Weights of a small mixture-of-experts language model, trained from scratch on English Wikipedia.
Size: 8 layers, width 384, vocabulary 32768.
Experts: 40 experts in each of 8 layers, 144 dReLU neurons an expert, 2 picks a token.
Training: a variant of Muon for the experts, 441M tokens, 6734 steps.
Below are experts of layer 4 (counted from 0) of a mixture-of-experts language model. Rows are named router (the router's row for the expert), gate (a neuron's input weights, with its number), up (a neuron's input weights, with its number), down (a neuron's output weights, with its number) and show model dimensions 48-95. Each number is 50 + 12 x the weight over its row's rms, rounded and kept within 0 to 99.
After each expert's rows: a language model's description of what the expert responds to; "gets" lists some tokens that make up at least twice as much of what it gets as of all text. This comes from a sample of Wikipedia text that the model never trained on. Tokens count by the router's weight.

# expert 23
router:56 55 42 43 61 50 68 35 51 52 42 75 71 37 66 48 32 34 70 54 64 59 42 48 47 46 52 42 40 59 65 57 47 34 39 42 51 47 51 44 37 38 57 38 64 67 18 66
gate0:48 83 58 47 66 31 55 53 58 70 59 68 39 49 46 28 29 51 67 45 33 55 46 51 30 32 48 33 71 54 50 54 55 54 53 53 50 41 61 47 43 39 71 57 44 33 34 26
up0:44 53 59 52 64 42 56 41 54 55 61 73 53 43 42 40 32 48 58 54 35 57 44 55 35 46 59 45 54 51 43 61 59 55 38 33 52 43 64 50 42 56 74 61 41 35 41 45
down0:61 46 41 41 43 47 47 44 30 57 72 58 51 46 47 46 17 53 54 48 34 54 36 57 66 66 39 36 45 51 46 46 42 30 38 47 61 58 42 56 57 55 56 48 34 41 47 56
Determiner-like quantity words after the or of, such as most, first, two, many, some, next, both, each.
gets: " first", " one", " two", " all", " other", " only"

# expert 1
router:38 58 43 48 47 69 75 57 62 47 42 53 50 55 41 32 35 54 68 42 50 59 50 80 59 27 40 64 52 46 30 45 69 40 52 45 31 43 43 39 43 42 48 36 51 41 45 51
gate10:31 36 41 52 49 63 69 27 36 61 49 57 52 49 53 38 49 58 60 38 60 65 34 53 49 40 54 40 64 37 30 51 42 48 67 54 34 59 56 29 34 59 37 42 64 37 49 38
up10:33 29 50 52 57 70 63 45 36 62 45 80 52 61 42 33 60 35 54 19 40 74 40 57 52 38 43 40 75 46 46 56 59 50 56 48 42 62 68 44 41 67 52 68 55 49 53 39
down10:32 71 47 73 70 44 44 49 37 54 76 40 48 41 60 58 38 51 53 47 48 42 54 62 61 53 56 37 50 47 64 41 45 59 36 40 62 58 47 60 38 51 46 47 54 35 66 53
Middle and ending pieces of proper nouns and foreign words right after a capital, especially plural-like endings, e.g. Cha-os, Mat-ins, D-ism-antled.
gets: "s", "'", "as", "'s", "es", "is"

# expert 22
router:63 46 45 50 37 61 51 59 53 40 55 58 73 45 48 43 54 24 48 69 53 56 49 55 60 51 37 50 52 52 52 40 58 61 37 42 26 56 59 45 44 45 44 26 50 53 49 55
gate0:62 38 40 39 53 54 28 45 44 53 48 53 40 36 44 38 36 36 51 59 49 47 61 38 75 37 59 46 46 63 54 72 49 34 45 58 12 50 55 36 62 58 47 76 37 19 46 56
up0:64 41 45 47 50 50 34 39 44 45 60 48 30 37 47 46 36 39 39 66 42 56 71 47 65 38 56 41 52 68 54 59 54 32 51 57 09 56 53 27 62 61 42 75 38 15 53 59
down0:53 62 30 60 65 67 41 43 52 58 59 54 36 41 32 61 21 49 54 34 40 57 52 26 43 54 55 53 42 63 59 30 49 74 49 52 36 40 58 40 69 60 51 51 47 53 64 32
Percent signs and "percent" after numbers, table pipe separators in statistics and election tables, and LaTeX backslashes and "frac" in formulas.
gets: " |", "%", ";", ")", " \\", "}"

# expert 12
router:40 53 46 62 51 60 44 45 37 34 62 64 69 34 43 47 47 47 57 62 46 52 49 41 47 44 61 50 50 53 58 52 61 41 57 38 46 59 47 43 36 36 51 38 54 65 38 32
gate0:45 36 80 49 58 39 55 48 53 46 47 73 59 38 63 62 48 54 41 55 38 45 51 26 49 54 70 59 23 50 32 52 33 47 25 75 51 39 33 44 68 44 48 74 54 59 49 57
up0:36 45 89 41 67 47 60 39 51 27 44 60 39 45 62 49 61 61 47 53 24 48 55 42 42 40 61 48 49 54 25 42 38 51 20 66 65 58 44 42 64 36 64 56 61 44 30 47
down0:58 53 46 33 38 45 44 57 52 62 63 43 43 33 58 73 60 54 42 36 64 38 47 56 55 63 53 49 41 64 68 31 30 43 36 30 71 32 74 61 49 34 60 30 36 36 50 47
Colons, slashes, degree signs and labels in infoboxes and tables, such as Born:, Coordinates, Genus, UTC, and table cell starts.
gets: ":", "N", "°", "born", " •", "S"

# expert 10
router:36 45 38 52 53 47 57 62 48 59 47 50 70 28 59 39 48 39 48 67 32 58 47 49 50 48 40 59 53 46 39 36 76 38 45 61 54 40 26 55 61 42 49 47 41 33 54 46
gate0:40 58 68 70 56 58 45 46 56 47 34 58 65 57 53 47 42 59 60 48 60 58 51 47 61 41 52 45 63 60 45 40 32 56 39 54 51 45 64 62 49 67 73 59 47 57 44 81
up0:46 62 75 48 65 55 47 45 51 39 37 54 82 51 56 35 44 50 60 56 56 43 62 59 65 48 57 45 64 68 31 58 27 51 36 47 51 44 48 57 47 58 74 49 45 61 38 69
down0:50 77 43 61 60 54 44 54 43 46 60 50 45 61 56 49 48 40 47 43 44 60 67 61 44 47 57 56 50 49 34 26 40 46 25 52 53 34 28 51 59 44 46 55 71 50 58 41
Function words introducing roles or examples such as "as", "including", "called", plus ordinal suffixes th/st/nd and closing quotes in track lists.
gets: " as", "\"", "th", "st", " including", " As"

# expert 19
router:38 47 57 46 70 53 65 40 40 41 59 56 57 49 54 57 46 22 57 45 71 46 32 32 35 31 53 41 61 48 48 61 66 68 68 63 39 59 32 48 46 33 45 30 46 68 42 64
gate0:52 47 46 34 47 57 52 50 51 31 40 71 52 59 47 53 52 34 46 51 64 56 41 55 36 40 37 62 53 49 52 52 75 21 43 59 40 51 41 45 52 51 45 38 67 24 44 66
up0:50 30 31 48 51 44 52 25 59 47 41 46 52 63 55 55 40 46 55 45 64 54 45 46 42 31 33 51 48 41 52 60 66 32 55 57 49 51 41 46 50 71 32 34 62 19 49 44
down0:51 27 75 44 48 49 63 54 66 55 45 40 49 37 63 56 46 48 32 37 40 17 61 56 58 52 67 60 62 45 35 79 67 38 53 23 71 57 76 37 59 54 36 41 49 48 43 42
Passive-agent by after participles ("directed by", "won by") and subject pronouns or auxiliaries (he, she, has, had) in biographical narrative.
gets: " by", " he", " He", " had", " has", " have"

# expert 31
router:45 45 20 48 72 64 62 62 51 61 54 68 58 40 38 51 39 63 56 28 64 52 31 36 58 51 64 35 69 52 43 30 83 55 41 59 44 68 49 26 49 46 18 40 53 60 43 56
gate0:70 63 39 45 54 46 69 63 54 53 58 54 39 39 35 50 51 54 44 42 54 68 59 65 48 57 43 52 71 36 24 74 50 60 62 52 59 51 48 45 59 39 37 41 49 72 56 52
up0:62 58 45 48 61 55 76 53 56 52 33 57 22 51 47 44 47 53 69 44 47 66 64 59 37 57 69 47 76 41 45 55 68 48 59 48 68 46 50 42 50 37 57 48 62 74 71 58
down0:60 70 60 67 52 52 48 53 42 38 48 47 45 53 56 63 34 48 33 46 60 57 55 07 66 50 62 66 37 45 56 66 45 65 39 40 40 57 60 43 47 56 66 61 50 60 62 62
Connectives joining phrases or clauses, chiefly and, also or, but, with, which, who, e.g. "Awards and achievements", "Reception and legacy".
gets: " and", " with", " or", " which", " but", " that"

# expert 24
router:45 60 35 47 52 50 45 70 75 53 40 50 64 61 61 37 49 42 50 59 49 48 33 63 46 49 33 64 65 66 52 43 56 42 45 62 46 71 47 51 40 46 28 19 38 40 50 54
gate0:54 42 62 58 59 42 44 59 65 19 65 68 64 41 43 44 50 37 46 60 57 53 46 37 45 53 51 67 56 41 40 49 52 38 37 48 62 55 44 47 50 50 35 68 68 39 42 63
up0:53 53 60 50 56 48 65 47 53 16 62 63 53 51 56 56 46 37 40 60 66 50 44 52 59 54 41 62 52 38 39 53 50 45 39 46 68 43 45 45 50 43 27 84 63 28 41 48
down0:52 59 33 54 74 41 36 49 46 47 52 52 32 55 48 50 41 39 49 55 26 44 46 55 29 67 60 48 69 58 38 58 39 48 36 60 65 81 50 52 63 57 47 53 36 64 64 58
Punctuation marks, mostly hyphens inside compounds like party-list and follow-up, plus quotes, closing parentheses, dashes and line-initial list marks.
gets: "-", ")", " \"", ".", "–", " -"

# expert 2
router:37 37 29 48 63 60 70 62 40 58 43 48 48 39 42 43 46 41 52 65 60 67 41 56 41 47 53 43 79 36 23 34 51 11 65 40 45 45 40 49 54 43 28 55 40 49 55 61
gate0:38 57 63 55 75 65 56 37 58 50 44 42 37 63 29 39 49 56 51 72 44 79 43 83 24 47 51 41 68 52 49 42 40 32 45 39 45 48 37 80 27 65 42 47 46 67 43 75
up0:32 53 47 49 65 74 62 40 47 53 27 46 61 56 38 42 56 62 53 60 45 94 35 77 16 41 47 41 58 51 48 56 50 52 47 43 32 45 36 53 27 63 40 65 55 58 47 69
down0:55 42 38 53 40 73 39 35 53 59 30 51 44 28 34 47 56 41 65 57 44 57 39 46 61 23 64 71 46 44 57 35 37 62 49 60 65 47 63 60 49 41 57 45 29 42 33 38
Dashes starting infobox lines and opening parentheses, line breaks, quotes and equals signs in headers, taxoboxes and biographies, as in "- Born:", " (".
gets: " (", "-", "\n", " \"", "(", " ="

# expert 3
router:40 54 37 39 58 58 60 62 25 59 55 80 74 50 33 51 61 53 65 52 59 54 58 65 52 63 42 42 69 60 36 41 61 51 54 40 39 37 68 48 54 36 50 40 63 59 59 40
gate10:53 55 44 43 56 59 37 51 62 58 59 46 53 46 56 50 43 62 57 33 40 50 50 52 38 50 51 31 37 61 58 55 40 32 52 36 28 47 42 52 46 49 58 67 49 20 46 73
up10:51 63 45 57 59 68 45 65 42 45 58 40 68 48 48 41 44 55 52 39 46 54 37 47 32 46 58 36 42 71 50 52 33 54 46 47 40 38 43 46 46 54 60 68 55 39 53 63
down10:54 26 38 63 34 41 67 68 48 42 55 58 40 48 43 43 30 34 36 43 51 43 46 52 74 43 56 30 60 48 60 55 49 37 43 56 35 58 57 48 65 67 57 24 34 67 36 40
Commas after a place, date or phrase before a new clause or list item, e.g. "Scarborough, Maine", "Cambridge, where", "1945, and".
gets: ",", "),", " and", ")", "\",", "',"

# expert 15
router:36 46 60 66 53 42 64 69 55 36 40 46 65 44 64 22 37 42 56 55 56 64 54 52 53 45 37 48 57 56 33 35 41 44 39 37 45 67 40 44 49 56 42 32 69 43 45 57
gate0:67 59 66 48 37 43 67 67 64 41 52 66 70 38 54 75 56 35 68 48 63 48 44 63 64 59 51 40 56 47 38 65 69 58 41 68 86 71 72 33 48 63 46 45 71 71 50 25
up0:74 63 47 56 48 42 64 59 59 51 47 59 65 25 42 66 43 31 51 60 51 51 47 46 66 52 40 46 52 39 38 64 74 51 37 66 78 60 66 58 48 55 45 49 70 56 42 50
down0:59 63 58 54 53 37 52 34 57 70 52 31 49 51 47 49 48 49 29 28 58 46 39 53 44 41 43 34 46 46 68 60 39 41 48 55 52 62 56 19 40 48 32 38 62 44 54 68
Semicolons, colons, parentheses and line breaks in references, infoboxes and lists, e.g. "2016; 11(7)", "Formed: 1 April 1966; 60 years ago".
gets: ";", ")", ".", " (", ":", " –"

# expert 34
router:43 37 51 49 36 66 64 50 46 51 45 71 43 36 59 46 48 46 60 52 50 47 66 68 66 19 54 71 46 59 39 52 62 42 55 42 48 52 35 58 38 46 49 25 33 67 23 33
gate0:51 34 53 47 53 68 51 47 41 45 40 49 55 48 78 56 58 46 48 53 58 49 59 41 56 30 64 66 73 45 29 54 66 52 40 57 76 33 44 48 44 43 57 53 39 39 42 54
up0:64 52 59 39 41 69 52 43 51 42 46 22 68 53 73 58 55 54 51 58 53 51 56 44 62 33 60 60 69 45 47 63 55 44 34 66 66 48 63 45 36 48 47 58 33 31 21 56
down0:58 53 44 40 70 63 52 49 45 54 50 41 45 76 67 49 47 57 53 48 42 42 71 58 42 62 34 50 77 67 46 49 43 67 75 64 38 68 63 51 40 50 66 45 42 59 50 45
Standalone digits and numbers in tables, track lists, episode numbers, coordinates and scores, often between pipes, semicolons or dashes.
gets: " 1", " 2", " 3", "1", " 0", " 4"

# expert 9
router:51 37 67 50 33 66 52 34 63 44 57 58 74 64 64 41 57 37 45 52 72 68 19 55 59 36 31 48 49 42 52 37 58 46 45 57 32 59 31 31 46 50 41 33 84 71 57 63
gate0:55 42 47 51 28 61 34 49 60 55 49 49 38 51 43 47 22 51 40 50 64 64 52 63 58 40 34 61 54 42 54 50 44 43 54 49 60 35 50 75 49 55 62 43 38 37 64 47
up0:58 39 36 31 36 45 32 50 66 45 53 46 27 57 40 56 31 59 35 51 72 58 56 70 66 59 31 64 67 46 61 63 30 38 54 64 66 49 47 58 46 43 58 20 37 38 57 48
down0:41 48 56 57 44 58 45 30 29 17 35 28 39 65 66 55 56 56 55 55 48 36 40 29 59 68 56 49 31 54 52 46 44 37 40 48 63 44 42 58 54 39 53 47 67 37 42 54
Pipe characters separating cells in wiki tables, especially after header words or numbers, plus "chronology" in singles boxes and semicolons.
gets: " |", "|", ";", " chronology", " Eukaryota"